config = dict(
    routed_scale=1.0,
    router_cosine_scale=20.0,
    vocab_size=5359,
    tie_embeddings=True,
    parallel_block=False,
    optimizer='adamw',
    beta2=0.99,
    warmup_steps=461,
    schedule='wsd',
    decay_fraction=0.853,
    seq_len=512,
)
Below are experts of layer 8 (counted from 0) of a mixture-of-experts language model. Rows are named router (the router's row for the expert) and show model dimensions 64-127. Each number is 128 + 24 x the weight over its row's rms, rounded and kept within 0 to 255. Numbers have three digits each.
Before each expert's rows: a language model's description of what the expert responds to; "gets" lists some tokens that make up at least twice as much of what it gets as of all text. This comes from a sample of Wikipedia text that the model never trained on. Tokens count by the router's weight.

# expert 1
What it handles: The preposition for, plus pieces of place names such as New York, United, New Zealand, Philadelphia, and sentence-final periods after abbreviations.
gets: " for", ".", " New", " United", "s.", " For"
router:128086122115146131133059158084138111097171083149076147070171126162136130135128085151165140128126145105089126112115108081149154099140127100110100127092155126108165116139138163122136128132129128

# expert 54
What it handles: Commas after words, often fused as s, e, a, and relative pronouns that, which, who starting clauses.
gets: ",", "s,", "e,", "a,", " which", "es,"
router:143109117136131169192077136109140157114099105188104168090138171137119111158135099136150137136109128103102136104097142138149111142138134080121125164076127101102162101108149107110147138116119130

# expert 3
What it handles: Word-internal pieces like ph, ab, sh, w inside words (emphasis, elephants, Maccabi), plus biography words like known, death, brother, died.
gets: "ab", "w", "ph", "ath", "h", " Sh"
router:122117137094129162153116145115136123132131144127082176114167144121129099151174112099140115151129109124131147098095150114131121119101130127081139126087141069105137106088117149133111135131133130

# expert 14
What it handles: Single capital letters inside acronyms, codes and Roman numerals, such as V in HIV, XXXV and WCVB, plus sp in spread.
gets: "S", " V", "C", "A", "P", "D"
router:104101102114139132185079140116145137121131150180093139116134135148150134167117127149134102146155138108085137121094171095143114140124144100129158152113112096095133117118113147106058160126141139

# expert 63
What it handles: Final syllables of names and places, like ley, ry, o, ville, ima, ardo, plus River, Valley, Lee after a capital.
gets: "o", "y", "ine", "ia", "ry", "ie"
router:120130118129144166167086170087149123084083105141120179095129137134110110151181089162130133145120124116088136124117148135173132130112172087094140131111164134085157080122124129129131148153117111

# expert 39
What it handles: Slash separators in footballer career stat lists, Thai-script byte pieces, and place or career nouns like City, County, province, home.
gets: " /", " |", " City", " C", " career", "inc"
router:149136101145104141150118171104130156115151109136110123090160150164149131171149098132123102151103133104092135100108107118127120133123150098109139162095138134132126118100135134168098156128139121

# expert 0
What it handles: Word-initial pieces like p, P, D, De, Re, se, plus hyphens, plus/minus signs and equals in tables, e.g. ra-p-id, p-athogen, J-35.
gets: " P", "-", " D", "p", " p", "/"
router:123126146134169177144099178093145107113153174180112168126149125129145157093151083134151113144119142111140131128105163106151149156150130120103140133111163093126125101115113159153113143120119121

# expert 42
What it handles: Directional prepositions from, to, into, through, table cell bars after names, and initials like J., A., C.
gets: " to", " from", " |", "===", ".", " into"
router:138117139100132151134121147091145138171122119138093158096148131165150155148166103174134138117145095069153136061086132135172153152107134084105169126129114083124100094148117136106116144128115123

# expert 50
What it handles: Word-starting consonant pieces like s, d, st, fl, sl after articles, as in Additional, backing, Interstate, multi-disciplinary.
gets: " s", " d", " st", "d", "os", "ad"
router:152119131124118128156129144132163128129135166154076197090171122134142089154183107123152093163140138098093156136114138116144138117127124100136110137144114128134129099104133151110124162144106132

# expert 49
What it handles: Words naming countries, states and nationalities, like States after United, U.S., British, English, Empire, plus degree signs in coordinates.
gets: " S", " l", " States", "°", " US", "ian"
router:129111107085115137151120177078135085118161104158112170125183153149176117122128118162151135142131138065131108082097115123153154129159138077131148142117154119160150119105112127117120154120137152

# expert 13
What it handles: Word pieces inside longer words and names, especially l, ag, od, eat, as in Owls, battalion, tourists, Jagannath, often in tables.
gets: "l", "ag", "od", "yl", " Z", "anc"
router:124101121116109134149099145111157161083138131156111134089134142199122117139156067124122108157159122118115131130126149077108141128151102119102151174136132115076151093076122163100104130114077135

# expert 10
What it handles: Middle or final pieces of proper names and words, often foreign, such as Sar"ac"en, Shangh"ai", -ović, citizen"ship", Amphithe"atre".
gets: "ce", "ac", "ace", ")", "ate", "ey"
router:117126131148159153155088155116144116125182111130091172100159143166128142145136098156136093162141159083083134112094133112154117118143173116108111118092136096085165122124116182126092123121134167

# expert 44
What it handles: Nouns for people, names and titles, such as man, people, children, King, William, John, plus % and award words like Won.
gets: "%", " John", "iss", " Man", " people", " name"
router:115135111098124145151118151049170143127139126130079155117179144154165134128142076113164098148093135062106122141124134130171146111131127087131103143119136105082130094125114145123103111122141131

# expert 15
What it handles: Two-letter pieces like al, an, am, om, in, il inside words and foreign names, as in Demoralized, Cohomology, Famine, Milsami.
gets: "al", "an", "am", "ic", "in", "on"
router:132117158105120170161122184122136112103140122133122151085147171140140132088126102124159107130114127103105154134119134076122110099169145097142118112112142144088160089127115162119119138157125128

# expert 45
What it handles: Adjective or name-start words after the, a, and, such as World (War, Bank), new, National, American, Republican, public.
gets: " un", "ob", " new", "ian", " National", " World"
router:128095126124117162144139134072129134090101116110080172113182146129157124130154093135124087125125128087122167113128155080149132127169121115117129168068167113101125107117154123104135178097154107

# expert 55
What it handles: Noun-forming endings such as -ment, -ation, -ion, -ity, -ance, and whole abstract nouns like role, service, development, power.
gets: "ation", "ion", "ment", "age", "ity", "ance"
router:088124116101129141137111156116106128103165086137109183118136146158151109165182087129148094090147109117105162118095173122121126132114147085103149149103144105117161064096130140094084150143140133

# expert 27
What it handles: Opening parentheses in tables and text, and word pieces after Al/Am/Ab such as the n in amnesty or Alnwick, vers, ess.
gets: " (", "n", "g", "un", "ess", " Br"
router:121175151130111165136062153099109086142105127156099146111171154157175129105128103154139116179128118117090109116101172068152150139135165113139123116096134135109161088118121181108110165162162114

# expert 12
What it handles: Periods and word endings fused with periods closing a sentence, e.g. completed., perform-ing., tre-es.; also ro inside Detroit, controversy, classroom.
gets: ".", "s.", "ro", "re", "==", "es."
router:131105147110148151149111159112130102115110126130079167127147101159147142147142113134151113146131136094108149085116108121173158119106160146105127147116142167093145101134120148118125167130112135

# expert 33
What it handles: Main verbs and auxiliaries right after a subject or relative pronoun, such as is, was, does, would, also, not, to.
gets: " to", " is", " are", " also", " not", " was"
router:143149109115123157147134180097132111107102100145068192092126133167113129149134097163132123134137149093154152084132155119155161147111107126136127148106116088117131124136127112109163117143115113

# expert 6
What it handles: Single-letter or short first piece of an ordinary word after the, a, to, e.g. t-ruth, b-ranch, re-jected; also him, them.
gets: " ", " b", " m", " t", " h", " p"
router:098114103108165172172108144131150092136169110114110162100164123150147144150121093164152102116127148100122096128098137085161121114166133101142134138141138115138132125092120157154097129113097091

# expert 11
What it handles: Plural and agentive suffixes ending nouns, such as s, ers, ations, ments, plus the leading dash of infobox field lines.
gets: "s", "er", "-", "es", "ers", "ies"
router:090120085116153129142103161116146118108112082160133157102154124142148119135149118135136102146105114096146178117106166081125167133147138103130132165114137150075120131126106142118102157106125117

# expert 5
What it handles: Vowel-led word pieces inside non-English proper names, especially South Asian, Slavic, Arabic and African, such as ar in Ambedkar, ić, ova, ski.
gets: "ar", "a", "i", "as", "u", "o"
router:095097112078122149196132158123110109135147114154093173095115137170146097137170056128150109129093143102130148106117134144144146132160147110094130133118122137075152100060131128082115130135102163

# expert 7
What it handles: The articles a and an, often after as or is, plus lone digits and capital letters in tables, scores and dates, like 3–6.
gets: " a", " an", " A", " 1", " C", " 0"
router:143115141115148142151125166120160094109108116155140179102144124132127119149149093151138133153171120096119134113097150108126116132139153123130115129111117092147138090101113130089128143148146123

# expert 36
What it handles: Closing parentheses and line breaks ending table rows, plus word-final pieces like D-ay, peac-et-ime, Suns-et.
gets: ")", "y", "\n", "ay", "et", "air"
router:102141164132119132195092168100148116148142113129100153108163169131138129094159116183138100146166123099117140109139150106125104129136169109132120183139128108104121083119124135093122160117093138

# expert 34
What it handles: Word-internal syllables like ell, oll, est, man, all, ill and our, mostly in surnames and place names, such as Cor"ell", McC"ull"och, Hy"man".
gets: "est", "th", "ell", "all", "or", "ill"
router:104148123125144119144117136073123094111147102153081191110155128165100144161162058122132148155111144125085155067099145089106170113142170091120132154110129107074130108145110122136115119115129120

# expert 43
What it handles: The preposition in plus number and quantity words such as one, two, first, all, some, both, other, part, out.
gets: " in", " first", " two", " one", " over", " all"
router:133120153153131171159119141111117077112136118137089170100153135163133104155172079117169153154099119098137195114129145124095137111135175104135120122110112113086139111130135141101116139147115150

# expert 23
What it handles: Pipe separators and zeros in numeric tables such as election results and sports records, plus words like population, total, result.
gets: " |", " ", " 0", ";", " population", " result"
router:112114108130091155179140164128157116116129113134084178084157177132170141126170079118135101149142129104063123129129152097127133113134129126111098136128154151136105125072078126128095125140101140

# expert 51
What it handles: Consonant pieces in foreign names (Kikuyu, Libyan, Bărăgan), and geography infobox parts like dashes before Postal code, UTC+, Indian.
gets: "b", "oc", "ik", "ug", "ib", "ud"
router:124103156093118160184102166118103125100116132131113145084179177156110105151171107191095093116152103107133137113115121140163118086153168111118146185092159084106132095108141126134115133143112153

# expert 46
What it handles: Month names and day numbers in full dates, such as 7 April 1963, December 6, and Laid down: 30 March.
gets: " January", " October", " May", " August", " March", " December"
router:117110152099114159146110161117150121126105095149116147091153129167105123091160105125154134154171155129108162133108108146147115128133110104112149196104164071105142142103094147129127129139163142

# expert 31
What it handles: Connectives between noun phrases, mainly of and and, plus or, but, &, et, de, von, vs.
gets: " of", " and", " or", " but", " &", " et"
router:155133131077083139174133155101146108150112085107076162107169127151115129115177088155160112140136111121113160128095126120173181140150149123089147132109135105106145110114113144145107143122126168

# expert 52
What it handles: Digits and digit groups inside numbers, especially vote counts, percentages and money in election tables, such as 68,790, −0.89, $2,679.05.
gets: "1", "8", "0", "2", "6", "3"
router:127119156099118111165101167124118155119142100145076159118155157133118140148145073131133090147156122089121145103116134129149107147160152106113150140160146124069137097113103131110124141175160134

# expert 22
What it handles: Suffixes -ing and -ed ending verbs, plus the word "on", usually followed by the, to, by, such as Consult"ing", challeng"ed", Swim"ming".
gets: "ing", " on", "ed", "in", "ating", "ad"
router:122099121102143162175123175108135127112145107161095162079134141169109124125138096072108108116127115132168123127130129123129116123143107116116137140080152127091156089151145146159119138153179128

# expert 61
What it handles: Pipe or capital letter starting a table row, list item or line, often the first letter of a name, like M-iami, T-ed.
gets: "|", "-", " M", " T", " L", " N"
router:128128132103148154143111159083119120113106140153090173111137124176121131141145076125134108148140126086134167095103179100142120114092168085070115126085147092152158084129117194137091112120127115

# expert 53
What it handles: Colons and labels in infobox fields such as Born:, Country:, Coordinates:, Region or state:, taxonomy lines, and the verb joined.
gets: ":", "-", " |", "el", "j", " ="
router:111153117088141129160123140088141146089125126163089135094159137143136110111169114128162113176120122111139150105094094139156115092128145141098166117142124124072168083144153163134129103131126145

# expert 48
What it handles: Word pieces and line breaks in infobox or list fields before colons, e.g. Off-icial language, Ceremon-ial county, head-quarters.
gets: "ial", "\n", " end", " high", " head", "ional"
router:148181133121124141135091150114113153133159096123122184106164116135135115161180130113114111155108143101121137100094151108202150132122115101107120110114107085126167119149093151078116115151145122

# expert 30
What it handles: First capitalized piece of proper names, often in lists or tables, e.g. And-erson, Ter-ritory, Mad-onna, K-ahaa.
gets: " K", "and", " G", " And", " An", " Ar"
router:145108109118154125140125180089127145121120135137072161086169134133130139116149092146135118135125136103104122102121141165177098118168146066094120165094133075134121095087111148156140120121132157

# expert 47
What it handles: Pieces of uncommon or foreign words and names, such as c in porcupines, um in Gummo, ist in Nationalist, plus spaces in vote tables.
gets: " ", "c", "um", "ist", "ant", " —"
router:144139133099114147158108151116145138162112137136097157101119141143128132151163106148103149164150121096119142107082134129183131123131140102128132124092152074108120089147130101128126154114143094

# expert 24
What it handles: Numerals and decimal pieces in stats tables, scores and percentages, e.g. 12, .5, 80.1%; also mid-word r as in Tarrant, Earrings.
gets: "r", " 8", " 9", " 10", " 11", " 12"
router:136128139099125165123072137113143102107159111113106146126138159142140128134141118125134128151138153097095135120106109121150141166127140124091134165107149102110133078119096150119158153136122145

# expert 35
What it handles: Opening pieces of Latinate words right after articles, such as ex, cont, res, dep, ext, as in extension, investigating, description.
gets: "t", " ex", " cont", " res", " dep", "ort"
router:146118132108159142115114157140165133142151128158074124082152158167136139173134134186140093132145148094129142085099136115109129115126110132132146099128136145102104152142104157103144123110142113

# expert 9
What it handles: Year tokens and digit pieces in dates, tables and lists, such as 2014, 1995, the 19 of 1960s, and scores.
gets: "5", "1", "8", "2", "3", "4"
router:095125099113155174148121157090132121140145137177081153141149139158089134129144110132120117152149130080096124116114137129128169121160156109137168137128106094094106103148095131135110159117118120

# expert 56
What it handles: Subject pronouns he, she, it, they after clause starts like where or that, closing quote marks, and pieces like is, ie, ia in names.
gets: "\"", "is", " he", "le", " it", " He"
router:138115115106127147145096156073140128130099110141084125097137120163143144138141121125137129127154161082107150095110101118134105152175141067084111159109130117071125127115073159122138158104149093

# expert 17
What it handles: Words like after, before, against, without in narrative sentences, and capital B starting names such as Bullard, Bulls, Bottoms.
gets: " B", " a", " after", " St", "\n ", "b"
router:126126144121141174154094168119097153123153122131076176125196125140118121128158077133133125130156154106092143103102152109127127116111163110111116146158121134102133097097122166111096110109104098

# expert 28
What it handles: The articles and determiners "the", "The", "this", "his" and "their", usually after prepositions such as of, in, at, to.
gets: " the", " The", "The", " his", " this", " her"
router:117095122128154157127098161124142124129118114161078167078170182143125138143153110127153091107175103097123144110099111101148123140148116089148145162087139098085141082097127151126101160133147116

# expert 2
What it handles: Possessive 's and pronouns (its, his, their), plus that, because, said, found, and the able in Notable people headings.
gets: "'s", " that", " his", " its", "able", " their"
router:149146140107127142160114186117138099133159082122103134114130109172170118139126098113127123130130162111102132129120147101141101115081118095086142174130130128086139084118099188087134143151146143

# expert 60
What it handles: Middle pieces of foreign, mostly German or other non-English names, e.g. Erl-ang-en, Stöl-z-inger, Malc-ol-m, R-enn-ie.
gets: "z", "d", "g", "ol", "ang", "n"
router:107119127123137149187111153134115135097123148148092167077151143158136144141171102147128108151119180106105144095101094138169144085157137057149130138116136093103133108111102136114137142137143143

# expert 8
What it handles: Word-piece syllables after consonant onsets like bl, st, Go, such as og in blogosphere, ank in Blanket, ood in blood.
gets: "og", "em", " pl", "ind", " ro", " Pl"
router:117134116113141146137087163078129154153112109172103160116132128165107175134132093136122128151132147118102102116132165116143133138138137114116117144098156061101135127124138135082071157118150125

# expert 4
What it handles: First letters or pieces right after line breaks, headings or an opening parenthesis, such as "(U"NDP, ===I"celand, "se"e I-27.
gets: "\n", "A", "se", "H", "a", " (A"
router:132130121089103178159134145095152124127082107157087140129111095174131139122170112132136108172159105131113150099102144128174144150128124095131105112081162120097122099114122128125115112133105160

# expert 19
What it handles: First pieces of words, often foreign or inside quoted song titles, such as Al-, In, pre-, f, e, as in "Te Busco y Te Alcanzo".
gets: " f", " In", " \"", "In", " n", " Al"
router:137153126129123150154085146064153109124097112145091151102140135169134116157180091135125061121151157128110153116129129122143144114138151091102130120088118100137157092094128165134110123146151148

# expert 25
What it handles: Main verbs in narrative, mostly past tense after a subject, including endings -ed and -ing, such as made, received, presided, took.
gets: "ed", "ing", " made", "s", "es", " took"
router:107105134124155170160114140117105125113110116147080130108128111144106135167134086137160138152155121132114140122106133135159136154113103112094121142116126102123129083101117179108115125144114121

# expert 29
What it handles: Word-internal pieces such as or, ir, on, ron, olog inside common words like dirty, throne, anchoring, bonfire, plus LaTeX backslashes.
gets: "or", "ir", "on", "u", "ors", "|"
router:136146138126118122133118178133176169107137129171077144124142147186139112119160117129133107136127107096138157104096158121114107115126139088101103138096131146101171081128132151126160110127122131

# expert 58
What it handles: Final suffixes completing words, such as -ent, -ate, -ated, -ous, -ative, in equival"ent", reloc"ated", celebr"ated", power"ful".
gets: "e", "ent", "it", "ated", "ate", "x"
router:144134118101138187151093177125121109139138136140101151111154109159151155142129113119142107103118177088143163105106167150151100154132118138136140118083124097125107111143138130152095127160128120

# expert 59
What it handles: Word pieces at, us, ass, gress after a first letter, as in Fatimids, virus, progress, plus en dashes in win–loss scores.
gets: "at", "us", "ut", "as", "ass", "–"
router:114124120111112120138125192096150153140140097157129169111156178146155107130151086124131130142134109120152123099100168101117120145130143124103152140099173098109136154125119158121140157134142148

# expert 20
What it handles: Middle pieces of technical or measurement words, such as ac in places, ap in papiro, -c in air-cooled, and km, mm, min.
gets: "iv", "ap", "ri", "ig", "id", "m"
router:081094130097140120169134160115116109088171131135070165108131124158148115118156089154147081124120108107136129110104158088104141123129153104115112131128145125163124122105094132123134146140100132

# expert 41
What it handles: Semicolons, colons and closing brackets ending list items and infobox values, such as reality; or (m. 1946;, plus dashes in track tables.
gets: ";", ":", " –", "}", ");", "m"
router:140160158100117144160111139103115125130137073175100177099151134164127106122144083144165150101135134104137109082095088078124118132125128071134119139095159109096121116098128122137094166103124146

# expert 37
What it handles: The pipe separating table cells after a value such as a date, score or name, plus dashes and semicolons in list rows.
gets: " |", " –", " -", ";", "\n ", " —;"
router:114111134117145135181133136092154134111115067161089193095168130139141101135160070118149118138128139099099143103097152086143097161130103080122140136112158126116129102092112147106121129140139124

# expert 21
What it handles: Vowel pieces like i, a, o inside words (Saudi, Piotr, familiar), plus table separators and short capitalized starts like Ma, Ha, Bo.
gets: "i", " be", "a", " |", "o", "it"
router:113125120103131166134107139111099133137109135119079147105166139156190106132154100136115138121154098104120132079100143113119131158131136115123151148113127128121144092097109170098124160108156119

# expert 62
What it handles: Pieces beginning with f or F, H, R, such as f in comfortable, Surf and profoundly, plus ust, amp and score hyphens like 6-4.
gets: " F", " H", "f", " R", " Y", "aw"
router:103137181118123162158079143106159124122143106176116163116141102148075150129127126089125111131122103134067146089105125113161158135137143083104142151120158114123136083131092119142120157156132135

# expert 26
What it handles: First letter or short piece of a word, often in chemistry or anatomy text, such as w in wall, m in mass, yl in trimethyl.
gets: " w", " G", "==", " K", " g", " k"
router:123158153119124153171118154105116089079121127150100168106145133178152110153163112113117129154132153084108140115116128102186099164143149091123116156104122081125121110111122159145079111108152099

# expert 57
What it handles: Past-tense verbs after was or he (played, used, held, founded), and pieces like k, h, ch, ts inside names (Pittsburgh, Antichrist).
gets: "k", "h", "ch", "te", "ich", "ts"
router:104116137110131168135115160086126123125163135152096162090146118149146113151134111117127110134100133093138132122170141104116103096141160132127143179103141109072113116097146133135094103112153114

# expert 32
What it handles: Pipes, headings and event words in sports results and medal tables, such as Team |, Olympic, Championships, weight, relay.
gets: " |", "|", "weight", "===", " World", " m"
router:100125127141102167190096123086133102107153110158101142107133129130151106161142102116154118102104159053157165096072121090152129106154166102105143144075135096117168116131087165100125167105145119

# expert 40
What it handles: Head nouns naming organizations or groups, such as School, University, Department, team, Party, League, plus the verbs "was" and "were".
gets: " was", " were", " University", " team", " film", " School"
router:108142115125110134145111170114162118162130121156090176130175162175122120141142098106140126123146137115131135132116166112122143110131154094097116145122150126081138107143129150100089145135130143